Weights of a small mixture-of-experts language model, trained from scratch on English Wikipedia: 9 layers, width 128.
Below are experts of layer 5 (counted from 0) of a mixture-of-experts language model. Rows are named router (the router's row for the expert), gate (a neuron's input weights, with its number), up (a neuron's input weights, with its number), down (a neuron's output weights, with its number) and show model dimensions 0-127. Each number is 500 + 40 x the weight over its row's rms, rounded and kept within 0 to 999. Numbers have three digits each.
Before each expert's rows: a language model's description of what the expert responds to. This comes from a sample of Wikipedia text that the model never trained on.

# expert 3
Media works vocabulary. Nouns and verbs about books, films, albums and their reception, such as film, review, album, wrote, published, critical reception.
router:508486466488519523527485495507350532454527493486524513526544543531500457521540536479480441515484516533433551470519515560530550541535552527541579479413544491495508547455427490527502491496488575562483537522449465432521473520522519450493440477510521498502490452531503510527494489436492470504596451460462562473471510471525469419492491512558609527572452498437480547562506484483486506464456
gate1:488530524463477519465518541547505482575424468410523503520449544548519508480510513486508470464526521507518445503432451602451558483518408497456464497481488537542413538482474496520485508478462492491447553479585510486477434473463465480565475607480437561536471508479515516516484433529455514556469473501465462467483494514541442524457586515479510461484470482551582541583495518475521521531532
up1:506504478519504517515535494492472601469578492403464497447441567466522472510452499494472502545472489488514515482541543550570442468484487445540573485463527527408588512538467424572464522475511524446555479508445570533489507512509552512514452507509489451534584532533417480521491486509501505540593492499509598473511459497542479513498489489470478568544522422466479514559505522527490503452502
down1:467460571545495490477515570582452530588502502529465521407485481540574483459458499489500446492420482507538499525475492486472512537503534505447486521465519608541547516461492582515491484479532506528477480527484518510551601510552584499478476507411540489446430499539484487491467499470491488516504501522532488501465537540484481496421529542514559462481494383505491542490394539503532480507541
gate2:471500520602402606477543473533473508480442458478466467512453450425488397557548519551418467505489459450459538483472468497468568514504497490559515539476487478514511470523448515441555517485491479500418483484542554483430497517504466490480462519529512471484472438473525497500467467496365444476476585521509508426479489520495554528438542480530491532496475469554514523475473489484486515502484
up2:453512486480491422480479472497445517619464481494581468478470503481551546559397439536500474526555467490515487534513463538532499492494505517476563490568529497516506508507600452498441513458493469495477402413551483529478483550498497458559535525494489506490552510515517504550538550541492460456502581522521526496429496454491481559527411469590501512479432506449469507493467467535464448516480
down2:497441462514500462454466473534511450518447559504538488515398447528480549521480469461514495499535432439552562493431466556483576554490484520427571448452485489457499536526502449516470500471521550433448454497509463494493444573457545548580518537521467549494442521509501504544464512511422438496487539493447480535512523516449505484558476507445490456536484459481465488483509537594436436505457
gate3:588496565556533565529532463528484509544433532459486577546507555454413485570462522459443461478510490418502423478430482467505454505507487497521504521545472464476481470507502544576555486480485500550557443498479484492497572442532456514462562534540526452464411480519470549467450502499548526447494488539462439519486482506521551510486568507573508565517536526505445524553516490541527530510451
up3:446490494480507540524510570505516506469537526514452515542468538504504371466492451446570429537539590513526547402568537470524538476509555600563458477422484534487469500449406491462539477514507478539478557478516456445560517542488500448506501524500470550466531548465486475484511471550478517513553441465435509510464478520499520541558522495444499475535522487492552477498545514486463566482541
down3:488513492508511430479503520391506540492515473525496466465614540472544492513492578559380484474473487550480496500508532562485540485503506470545562470483531407475535456509418493581471500500478477502486432481466502493504509476510485489509489470500525457431456524538481492491433526520572568476503505517465450524477439541472557491495482574438606525516535511443543475488530475552443514505443
gate4:478555492495464455538427474543495501456501505521528488521539551538477491451578492441486511496527490494522538427553568498521497488471509549545556441501515488526531484465480574472553518576475554463464531572572536527398533527488482526476573449465462461517472455489499530500493470495476502497478613487532529496547526542475542476480469519368509503448478522489511399570484507537527550541509
up4:528477548496431486443472477463481489569459494469494513416542511471506501500568479445504489479553440518518497528519486495528490472548560495487414476457470458486556488483570505520453475471513513562462483506445628462538498512454518502435559532511430467498492541520531506510559523509566484530469470496443534524551394474477546449457540553520502539569543420504518502476517495561431558551497
down4:490557529512441521508472469487517496495496485514520469549480509485493459518509502473473557516535547529494482446509570520463524510507477548511454486543450452452514462436517461432551556471467543549562596501503415600526462502551482508521473506528452469469472508536496526491535492601492566507548530520483556475433495473510549474535488443485536524451515454507486595594529539518449489395421
gate5:542489478470508486526503476493505455520473576589490529502499481444551520544465479382524452529518471520513503509501452508549418550468515573429529490422488475522508542460505542514483486515452541493487471512540453512515500514549523545503508474475469445558448545543559437471465532460442588455493497493527495430445485451474443499418559529528536536609492532548449460475523473492527453491445
up5:544569510498565499506471467524479470515455374494488511435565478505506459459493405536486516500478480484495580561508582569506500497537523476495445509463521518479492556428472544498469538547479522518410488492472434498464453521510507535469465545429480484516535497508452518465515489477542489560542614482555543571516539502510512508541521563527574506468577541493506471505511426455468490480458
down5:466436446471561502548461504468470469559528492476496533537566468510527458489485460482504540494481560577558440523476492510448524486471511441456451457558514491528503500488404516515517545538491527505461429504497375507520528459561493511461472525452487449434471544481518530524505493499518570429570600489505574482468511501522508458526561516468471601493548513493473494510592540472518463525467

# expert 24
Surname endings. Final pieces of surnames, often Slavic or Scandinavian, in sports rosters and cast lists, such as -ić, -sky, -va, -sson, Jones.
router:505460533438496494519486520450517548550526453504564502569568494514510530492525483511538537479504493532449480465551500571563522441482459508511497544471585542478464437459488563483488486536458465387452460481491497549489538539464571559459495497436489539517457525485535490469488508370443421562503457424445459510490421452483521500485554514477526498507518470505534445489553488489570521531501
gate3:509535503474469514508526489543501541492507485458435477529491557464556401575484485530503464484484532507521490532548500518548475491494468504460509459517527382464494493439535485439503447540555483535510595506497476529520500478518440563446507515565464496467498510513480422584501464508413434483504491501526519488490502511480420446469512553450406491429430501497455480414460493473518414546466
up3:467551485475510492513510498500549523493468438445470483501526487424484504532454480565508513510567524575506446461445473452516494470460504447504501464469555453461445442431429507553513512464543532477588455500501588471504499463529525473487546441492515515498489434567548508517463464512351528525502467513494449526418547518490535516501510532503545558440507527458494523511492512561568417454504
down3:508529468498547541501524501530522450551443491486501526515505454500483486498417506520559515532466465469549520462514437501540495425475475485555482464470593527418423464440390525533507557428486502460575502514513555472541506505500506441490497471450531492507522434536524478479554438482524521534487456528498388501431500512527538550456545535533496608430504536510498503503482527546468463504567
gate4:535519469484477506506514483431461476545505477527498481556535428566504505448494453467549447491494535545408548479472474509523506435442518506460493523444531468555470512491512481480478555473463487422518437558483486536492456509498505480409437486434459516515483597485538536499459478490491442560485492476540442516518458490475474449465458476556471557381483599508480566462407514490501471511507
up4:512626498470520467509559439450495497428471446447465470507461543544477510491462536508500499494459463509523530514505472500515575482514505451502536449557528517528552517413529482455463508516434556501513521515545487483532488451529485505535443463427440487486474492507501568492510499541602535496506562562545498512520479475445481438536462489445488459497413464527440417444483523547524453468594
down4:505516521504509487464509523435483535506500491532520566570527509532539463518509484451480471465513511478410437474517505534484369469482514535466497514461489429545503475477526532481537541483585583412477454506470487498538461466532507498432522483572548515503471427498527451433539502403453453487529532430474520472513501566550500537465508536504480485467527453431507578489503476497567518410470
gate5:586510486587528494486514503457479524466464501467491440465487521513534489461542528476435384513488477488517589579417541469396540471511460519514503493491540512465564514518512489534514548580585475527509526497519463442480479445538493454484479496517474526516538462489459508462475571553513505502482440485568517501496586492457454487481444477496437547475499564461500561473451506506429525433476
up5:459508402577499515466486470519543458515528538514460475497539499474458522540561586429412483481488503452506512453505460443444514568463543521456536479489464526484563518542438483401550489571506468556544559434520508462468480491538490487509552585525509531544493584514500491521479470550522491464454509573515545471475617453466446543494515498476519515478526503491483508515518456479432481516491
down5:480497456490466519482461432470551448514494481449538509526567478479461480485531526424506511484465527491556555471491474476543518474533554544507527485511554552516522564489493457459495513498456493487459580461522495500509455482510460530440536588478572539565474537536530569492446474549693555527512488529464506526531578445472488502495507477443511496507556480483448450457566485522505530479497
gate6:542547419585508456473564432519507569489419489480461523420554486517482455488458541533495513517509531415432504469464466516476516468526522457469487533527453483526513482461522498478496561495456425473534496499518448524488480528492508538448459421477536508533393483458472501562480494492514536556522452385539550467435536530515459528506572525540441517475494497450481483447475539491506544565504
up6:495515518451464591587493471498450572520491487469497521574441517568520505550550525521559472522483496524429418487503450489540492491575511510522487428440514485527520514434464532493525526492456553464525463458558497547507561475434501549520455501496450442470447497568504536463544557489424416542528553488516434462505503446490490506516526469482482493559493549556442494432490477488572509520540
down6:559546510511453504565502449462526547558511474557490480527496512549517460542558490524540460526500494518483509506444482396531510454573537537573494434501518499509443487445520527509426558442481463388481406467556521538533515515447468489502470510522465499428461542536485520563554475521501527529494490515522544518514533537500512494528547465486472483560550526579492516470540497483601540435571
gate7:567471577474501481461452469538488567503519530487458474543510443604457497602572523499459497515531507478509441483459537495467514495484478457520512499561483477421506507521432537528430471574521491489510551516545532466480527583483518526478514489541507500497454491499537449423447424469518445550507509480437497457506504525523478492529489455494431446477409483469499417416475458508535468550555
up7:477529485474484479499541443480495505552464503443490491547488448476512487486508510519553465447514520519476500441534525533529563521546496493510533486538548498493574480506495471514476531523513507476546441458447430514492478504562468449535485474409468451475519461521548600499560480534646452446461473428501493480522504443545487547478560522522600500492593454509457467587569512484510528458473
down7:508516470534521557557513543459518404514508478514522489470519526435609524460458504497541545476495502541519545513536401549515518527498472451461517504475536462468513557504467478458535451502464498506466459489556456507553511517546506464575502523431521525544512475488387548533567515560475494520473496468546488541500485471455467479462550577539501563515588475519480585573557508524461518466432

# expert 22
Chemical identifier list fields. Line-start dashes, line breaks and C-initial pieces in identifier and data lists, such as CAS no., ChEBI, Formula, COVID-.
router:510462490509484500494466585549523514539522554481466510495475483475484520459463473469473552505473551430493493522442517487550406502449449515590534563572449550445482516470472512448461464487535419545467457471477502437455494525478569434444508440590519514488480451502493483535495573559528540546500458546564551472476578442466470427477460536500509502514549572526515484509487512536506439494507
gate1:545480496538463470474487445452491549584508575422533507532461521560482545497465455501456482468550515546597454523501542498546510547456536556461494446510474473570531536491504569466473544435491469486458488522516528458460513524481530466591494471491505424513460479512482464455512546551509542556508491520491501487465511502533527452503522504564466448457540473504386458544485603571504541557515
up1:503485501505478515406550476499474474501507511478462525501472468582492568554437470556522492501485470556596497458583526445460482561473459554519464458526554434529468555570520517576483571498546462473526557507505479550511472444592434563507514524473574511510534423513527499462513527516500520449542428476440521501537460525508549484509552502485525493522506536414443495475544500506524447517488
down1:478508510496566461523531498518462534442484514498511476504551574541452485550520496521400483488515504477485448549512465560476463489564515473460493576515482535455495495514484472475499466482463506478463465490577462506496477518542503515435487485527430475497496418475506407604545458515459424472559496454485492514537458481487557456486373526443523495483572449455516540470576463448448538450474
gate2:447555482513475461434579455502504481482558508539530507448500553633464537498468465522545444504520498552599537471512532545532485515459460451561556521407491484459482480497521458485558488446440521535452520480537493534480526526500456482530434528500519511481487509505555518511498506474499538536478541492491514533565500525601531477516535484518425506478543520553416451455606534456515511521527
up2:519555511481493524552528505489620574506484526466572568438515529469595477429562484474507501496511537457504500533520467478491556506493536528454502489545473476445490493559513494508482459470462531518483479463527438459550482481553483425481496471526516480497448479490440513536495477581509556413518414532464485557506476530477519494552447487527566443586509557507490550545407500513526506528569
down2:517432582510552487483542490464491532528549495510459485491483439481512501544494493524470515442496466549423465436501558484410605463429526476519505555483465499436517473440437496432523461570532496507460459537586521554472488550519516528472460502527496469590493523512579520518531587536515534510496472536457496469561573489496472498567546506521499513466564446520500456512474490517435458466529
gate3:504477500501486428463457519473475554570585508529528531499492475563436476478486464480482451455461475462557493498554476530453510538466516568506513486509477576529412490476537464504501443406558449475523474474477453508570448488457483555430505474471500566462456550511537492461479511499527535528478462513544540509503506480482534417579537468438594443471545537481494471525581546466497425497495
up3:527495485512434430504480478553498567493524516568521465475469519431498537511484435534479540488518526568516551471475472447516544444431470550549447515476461527559489465494461519449426451479569528563495471459541589556590580509514469421512469483469529541508494485467469483513504501438539489508426470486559443462540468478481479525445498512456451512507568495441476491494417556480494518474450
down3:492536502492531476448477456574435537452523480499527510479556433465507525474490522487527493517400553545486486581465466480471475480564504505508450490595489559490499464490458514441509483522524512518474559520448453470468464497471461522532436478474499520532439502512516491515555461555390652550508498447484469489456446479577465473490475464466433465514516558494542511539517524507450560522498
gate4:545498453510463510462515572527475558472588462495545445556455443477600512514549518476454561495487490498515515544474476529506495455531476546553530491509505502531483555526399549524473520515451480475518580554576509516451476496480523522517480547551504515501508495563478476504442515485475516489554603512491489439546557408488512402485562489464466456514492552472562534535477488405495516520498
up4:550523512467537421549484529487619518545462475491500535508490484477464501483573465488388488488549499446472488500500497476501487496518522504533513419464528467544531529574537469495508516465433531448417565527494483481494492424435482521494575453444494550517492509462495479445547435555522457487536471569468506456483507482487390541577514565485445458518469502529512462462452491502471451462470
down4:464533463499497470507510452543518517566549552481568511466473406478473434501574549490456496542527457499524461489500498523549537506453562498493610503417507448513440525458509455496498475459520501524449445501484485466534445507454477477433489565465508555499548554473437548522497559566474428514564497558586537555554509508502459505559517534487539472452474486480499531551559538509502481512574
gate5:455497543441512516517452558500513530544541476492455441476497540583464470520469522522486471422504514453497547521577523442499422482465423515527515461506477533452530482543485551559491405499465504458516504411505536522461468533501570454439499470612513512465433455527560458525482549413433446497486458456487533482434468438481499498506511510477461516507491561476536530477556452479474532484503
up5:490506492476407457547544550457484471550502477481411530530476467505476506483519453578434551516511523516495528516515467510465499543530487520547489514406536481487515419553557549540452482523552525467496577535449607450530489512457545473527513459474521457541487554502476576482593478434516490467526467509543498477492488436463421472437479505447544547549490546476519545561530542468506544492500
down5:558413524385466529498510507514447546472481458498487501493514465459503497530447501557581493553476504535489499502447475427444483521551548502478418513475438518528538516544540585560547487398480473513475473454491453461575509557497521521482514523456520510498498544516520566438478567483526440544547580532481484497511542447590476516416505554453510477549527485523506536519533487506492518477520

# expert 9
Biographical event verbs. Past-tense verbs and participles after was or he in biographies and histories, such as lived, born, died, buried, performed, began.
router:573463461492473489475484458470484581521561516534565485475541578461510589550571513481431403517505506563427496556524516532540546447500484444523471511516451526545506548531499495556526492493493550527465495508471527540472546493497483484548487521435526520485418515414476552516451506447496425508568521431441514525523506526493440522535496496555506487488546493397550473518482478516489482539434
gate1:478524463503527472456529506512470559512464471509423467462505468489458515463498524529440486511490553513517443529550447506461495520559470493498490486444510538526496553553504585490541459444472474464450434503513539532532490510621511473523429476537477461489497458478526462483457499536506453583455500517566450512534524566514464535559508545584501578436523582449534470480475406494512572431508
up1:453496499531479538444521495513487491524434423516482492506503508436573461480506488460445505503620515454465595537498532543465475535507552453458544515507493471542466480452474459477474484538558442561564491472475534467519476518420500506488543541494494522560537536604480523480530581494514547494510488469522464429455507479431491558512544504489532526452498495457527517553482542564565461473396
down1:539504513478557501521440510552448496540515484568508471525498501463496446550571476484531548504454535482464456509549547425443463410491542474504470501500507432494471454517436509534428488549478461556413538458445523446494514524416421515476550475537466489482455575511515547532490496473557476424517470487493508545490483549520484581460520530480523489510425545460576509464454526462545443499553
gate2:536528550503539451468491465475442509460468507472439513564506603515479537568456569531495524539484537513433412522477469473517495505519500513530522457446439452550566492496490565484559507474546451447387490473478496493484513521523476538533491469516547539445427518534493486537492447494494492526564552531495472452474557452575443464444486480524531475431543479514527448597474485447553514520500
up2:484553504542507464487533531524537511498482455508495559472484495495526508440520455512562507491510505493445522472554535542512601502510515539458521416519469510452461547513500403562397482545438518496538389544522473511505510509457532464600540508402514493458533517556498534505420458529458486562489498500494548555557491503457436502491518501548522532481577514515580510539571508487496482458526
down2:512518482511441534485537535461508539532450501444491411434493541559584540475520462515459541482476467512617492516451443541494575516550428531474467560510496505507537469500497525521476554509515536478483523470437567481462564492457473502482495468493450506495528563502508542519446533440594442554455507472453523541520469574487445539512494507476498563443462438457472463449488551471454531555526
gate3:505512495433533446596516534493477444475430575512511452471426452485509429469514511482490444561515487442515513528466447501530483505512450487442572529440532451499554489562444469556447502413468442448576537461479469491530472557551443494506525513513519523546481482489532485535538434493492508471521507541545522559586476487503479524452432505475573561461453423519494499500500482499536545496544
up3:526460502541480481465571536620559527484490482510481593482470483446489523541411485523475482442437544439491488451499507514538459485464529494447501478479475535533396483481459492454467579482475503456509496510473569471484528510495576512442598484487516511547488501492515524371512542489534508490483432489508528521456508475473494522475496455567520504534549473474590539478448527563442497514507
down3:526475504460456563506486495481552546530497493495383496529437563488460444471581391462552497467515522514556448547486430487483520498535616498570402500517505443512467526480507560469456486551546433528457545532484406496476473484497475522544462526510502490447462500551534510520490453487529475529496516522494489577485493529514535480539435472423477460492555458535524542518465471476479494476511
gate4:494497478489447457546451557615502471447511535547498474521455475571401574528555544488467526508548538441466481567469490486483473584464464458542498499551495489499554490557478536484501456454523548490483497527477467413501490521526516459532583506519478436448569413500498512518444524535471461477507509488536519552443513521461521555541553593472500502446448529496513497475463560469509470541519
up4:570487449482524535568488467510553460477463463482457496503455451556468512515518529521476480543503437506558491479500448549513447468474521480460512545504582483452448488472434481427460471458447464494589476525520476483462527522537464488470603496490441444530514474549510499543511526532414513465403463449475551484430509512516553416507465534511503441509470473473516502486420521421447534533544
down4:523483522460528474498503414551456518479426506474539469484459475485473499492478545517492421489528525437569467532506538472496537438450521546537493566593524548557448488568520498500430487509451488476433529467525479499485463470425477547535467516575468523464540481530546432536516545456536483426568530454489495488441451559447498469519459493449484569447483551441487473544500446515500423534517
gate5:449495558517460493504489543473560542450564478507532495558468568480451518519451444507465528505558542521541468544558469475467477483461540493424508375542488488484476566495568430447508500503515484496442517438457532503478483514489438547549528507530502595563521475492541479466524500434515519522538470508519415592431566551453509508487515488446486524454474529459504553486516566480497448504531
up5:522498534528428497479584450542524477505501611488494533496554476499546507464475503552462479547458513477528480496541478542535502560449537483451482528526446627507472512548479478500544466524497525596520489402492478456469438560503589518431402542528524500503471510469487473496516601478539529450481518490493533450529447495469488495540479484486479472435491415536523473455499477497467462503464
down5:506499495535498503538487504417457524508536445465506479467483443630502497564504459508512542430507524471531509510539475476588444474475454611511468545500561492460457382569499542459533492502394452510521459439487476461468496488463491499535532521492495470445494486512460436467551463521503558437533469456482541482567469457468486458512468437550501445474462485482539487541516531508535486513516

# expert 40
Separators in numeric results. Spaces, dashes, slashes and apostrophes between numbers in sports scores and results tables, such as 6–3, 59', 70-68-70=208.
router:572541540599531509513520564531499519531481499520562479494512464463521503473551508564460469513449514507485526458489527503553425472516474431556459527483510470463485415479494560462477534431573426510484444515455554474549495489480590437411502487457549494575413537471490475465503503528530448463477516453531600524486510524539502462471494444439498462484534543513510461486505527458503531468444
gate2:487526498499573470490540564469481477480514518481527535539463532535503523481475452544496516508494517514521468504526507552466464473473523525526566461528485541511468506480486482526455456461480432389403552519506520518515562540491529471548544420561476524548539516487431521637485531502414447485496496508453554497518419549439516481447556551591529508509585556511495522487497469525484436504516
up2:538518557485560485509516531482461572491487572526441513549503454519479522495501571479460522460406539483473536477530476482541478547560562459433515476466599499502495466510483454482522497466568582555459447477485513450519489436518519496471492445518513377508498570504501466448508562467608571526487509488494543453510530480516467516573530476461500499465468444464478522445538551471527522463512
down2:463484528476489489489501517407537470466513480474438503444528506481430499472456498446410470444506420520537534430483462453476522490542457521503519472457466496496488536519432435488548546513492562483486475515462470478460498433490477461497530522487545569440515521466561499474489520477473460556532487455509442505537494495509411605530504535436553422494460434464519500395452543449563504542493
gate3:503492404485503541651502506560451467452397472499475514511519498457523493550552467568496496519512497488478479487529469521481492492534474497544517527557516507597490481500551445509540537491475497473504533507487568468522485515523476481530524522513447493460538493467471534440512556506429543466520492486547509514512467453478527410460576427466473584575462472455474513442492458445533505403487
up3:472556503521588486591491450537539528453494456479494483455482519489515500474460487494468539547473514501575500563589513460519499454435476495518494458489541558583497420502467587429529538481516486506519549489548524502529464466540462508425522537428507492534516553459554538460478468504535478531517505404552478506544579520446503485565567469484494524433517503526498511536477588469536504467446
down3:440553510502487561593521500553480473511554458468567458564469460505513543528493503571454459450456442481481463460482614487546563546432495465507473516474487517499505547532440450543579482543496518529491466552530434464473540541475494472506485461430466465491477509429520454455462485461542492407501465484489484523546540591487504506545504507514490535462392503513466537485518512511533449533488
gate4:514494547485554592449506522461474511547481464503495517544493486512425504545458537529489523559502489462516415520495435428503459434508487537517432521533491461533506535494457448537437541563444516563534561459433532485481518515544541549491466456490509503574450510575502473503418497425477506549550544587493534515508526484448553530515504501447476553590502500537470468457549565532524523461512
up4:490559480507437493454505446522523524520530447486504523591479488497593543520509462547517596519495523450537472429496507538468434561477496488421527541443545491489507506474489475580533484472527480501493543499422534502460555474433520486488554480528544528446552538469551477454471525509550503436462459463494486503515564489541489565510494508588501483533481524438511458515462414613502505503565
down4:503530495509552446497434547568459479552487472568606486495508517490458522504458523443509487487479464504523572513452526509507544604466516516493422493495436463515470503591435486561454497464476497595443428534540470482457546525502494555507522549558437517559525454509540462500508460529512517519454491558475554449524443467502490486515513483499550459485534448472586552560465549497525510471492
gate5:460488465540556413536535463524427450470568485533480465524471442495488483460535473528430549473512494507579491475488482507475451537493526556461536449516506451499396534512441513497561462462531498583472489463479558513440492576492494516539469564483540489513429399479525441496536471530473494508450554538545479546511489483525539547489516550557513522531555475510575477596517494482496512434511
up5:510509471576518459545481443505528497539399484513562520468510520549477513509473497487526489443497510523505434515506549458583501479474508527527376414564571484514527461530504480517489477422507453462524511543446491450508488464507541488516480441471510444476490576503506522423439511549429476438567511460479439443546546528500449499521490453491502470481440469499404569529450480500472460500513
down5:491480553537462580505514492539527525450541557495464554433527488526460455465540539496541463515520514592574518555521524439561530438491447551537535446439500538547505489454497436507534500492525474459460560506531589535531532565506482515500470458553458498495493450474470525545428530488497514476553491441492448427508477511582529456561504495560490514464551559471490514552474445513512469554425
gate6:493414557454491500528544425502470503510471471442494457460503452533477545541498558492466530496515521531577499534510476487483542437525546537445447555536525544462445496530511472504489488447569547455530488443504450565452502439512410522510529505571550483452516458473505553509451563452525537472493471413534484516508472494482518518443632470530517525453436485497462492418512503536490543486552
up6:470482456482540500515448461509540450503578483467495445456513523590457461416515491570487506466529422494506461516508478464464495488536429537524500528455472516479471492527534442578505444501476463473446549496516507384478504551559447470498493490520486491531456533572543523484506557506533582537531419467555532452420448425533503524497456521490592512474522456548494516545515476487491525485562
down6:421520547494508531496467441522500452505509460494414471438446471473515516522495519556480521521496494477530529462488399423475487428573455534490495520501499505523564534482481432520489535552449501525557538426487534489521506517528451471505433480536500513467577474478490511470576442472374595455474527479546465548493471485458476454467567460519537520544433507464463519561556487500496536504517

# expert 46
Spanish and Portuguese name pieces. Accented vowels and endings inside Spanish, Portuguese and similar names, such as Suárez, Julio, Cantís, Académica.
router:433468520450549535468529457501538404554525529533543525508594504569529563495538501548490516494521430492486561511503480483513495432486529446497481488522553523507484519551590510578469510443498431456414469525504470491458536503481488563470479559431513523579479481490578556499515458475474484476454498459502463502514506467557592464471524512504481475456482501509480449509537568589520536568507
gate2:449480514523528447514501498535507453501540462540515485416530520510449460543398483507530514524505553454563507451545503553464465474447470534521476448540402485488455507501547512499483465525457446516477419519520468506464484526543614521508504533483478415485544522453468470466480507504402541468545429476485542513488501573506447496532483529488556448554436503525587511523492504505469404537483
up2:521478550494453490521543585556547446494476513460552496475540529541511508460568475568485520469503465466477508464476513542531435524444450437556465480532525508494530416489504487530558533442453457459490483533471583492521450521474538532478475525532483541502497500488510585459533567465463430420478457429554436446549509530512563421483481457520447486500480522502418511495547465479490434451456
down2:451517494539491578537554507553527448515490507470520472521481502573591500433549529578472464472495472452516523474536482505475515526541534474517457550449429488544471465517409470495520463442485515492479448433536491508511459514535550477532493479556493443506530519575478581540538450559476435476448586521488432535533536483490575490452527467571509513477420498452427516468519510494447488536474
gate3:462461469459545475511532511530575465558456528521545475509468426464537442575567493500517470537522500492479494497522521477450497509482486485482509440523494429506400462493494563388430495468527470494543544527561553523485488551572529520464498490448538503469535390443496452520517508524406472532500482453560463473435563509544552492497519505479532467534524523458564528513526516532575471457488
up3:511435560477522440507483454464507520466518491521520483554504455548509473417530474454537472459485503506384542571502526483500544506445473523485561493438467490478544495511598542492508462520532526471510482485478499426486498472539560549495505439479425474500441515490502409507523497509443569485435548552527466435444488431573534513449484535510475475426432484516483485563535531483527522578531
down3:540417499486476572536433498520477479426483523477504498519455513541467477374526505511463480491499611431487534514522477478448564473478523500480497515449532480501518464497433572551506465485489441510495481457504561482392506458457475547535477520463479503480522481435487444537500432527518474508458405546530516436540437489502498468539457501471487527453510523548471525507546558484445562436462
gate4:565562456554470461588477567528504577498497551503496511535450519480484463436494494421492531497497546531583447513502536545510534527511431555462518552528541509515501449493507483498465423512457452527604516518421423449501532512473460493575561512456486452441521525486456532517540527537445497513516484495557540485464537502480420526416498497440468512560511524448509491544525501458490475471544
up4:461531468562487605496446584494472529493451494545502475544457508473491456474485507469468562469480498476522504593496547462455519459504466574541582505485408529552488493465500484542440538510536463463451530517500441521580469470512418479477429460505519548492527544460418523508559507537366485501480511576523552498537446460460503490473451476489494535492544500463498515494485499455483475491482
down4:491493486489530484528441484437592542564524515559496585552496481501602533461512493501451531444520456501454483549476483520481471477488446512523548452491508494529516472510487501517432521426449475503429515500508470436555451524566521460502569584490535488543532490514579545493548495481600454508474497477436455509542530456587520495526524518439470523432538480490449520497570452513503557521534
gate5:500504468479451458532482547494506510493448484543530448453523482402501534531509471470585476455562446504476503562528493492543563561490534494555494446523425529493467524499548464473508534542512543542521498434531540434535487571431522506564554506479483519508565520471501507462487448444487559518426438524413394466519534488432548442485480514413492474498501500502551530452521501476490521480429
up5:538480473434455588470474450464496444532506543461508527522522456400490463493513485484481549495507518508546394511500384544491527470491506436497453478542547561492461557455485487464449524524486458557501500412490442571486452526527502541515534527478499536489548497476515516460485538480479511433480491547457554566587494523512478468422499434460475456555529472478499428521453553481518479541471
down5:474538478503428527529480496477520462516566498481424424557521554545564494525547481507449514548533474486582506452534449490507459502465550507527458459503566554482468510538489574461491524497512542542512554489458485522517523520470513545511500477428466452531505497498541491557488466575506491447495517470371528449528469529545518423448424467432447504539515586456539508478478568489562527489537
gate6:518476515481518462570554527551552525502457467525475481484491516426476432543567481504554539531529467476541488556482471488475498511477544542429508433545472476515479467481456498514412581451557405433406435535549506488492437535479495445492477470463491572469480517542524533473501464502429569520509582507523494490478497500473499487441466520509534499586501619495528501452510507488535486457522
up6:504528470504585523492454496447553453479483501469514518508515575414483436495588528558458497494528528515497476565466537541583491517558449513549510463531527473492517493478565484500426519509544528464481516544544531552451493503432477493539481506475476563473598520464535431529479511528513591502483529481542472497526468504454505518523521529587440535601583506500497503567440565524524492496529
down6:472526537461426436435485507508564479509513434522518532515500465486471524536585488532593491451453474510533459440506449486540439463477472512450546517479506499514468492480487468519439531480565441519499455585525489494474536523444485474547543470490531511475471435514537478587539522505622505493571485521549481499487485526549461507458521528436507467524492498520493578548595552492422434526515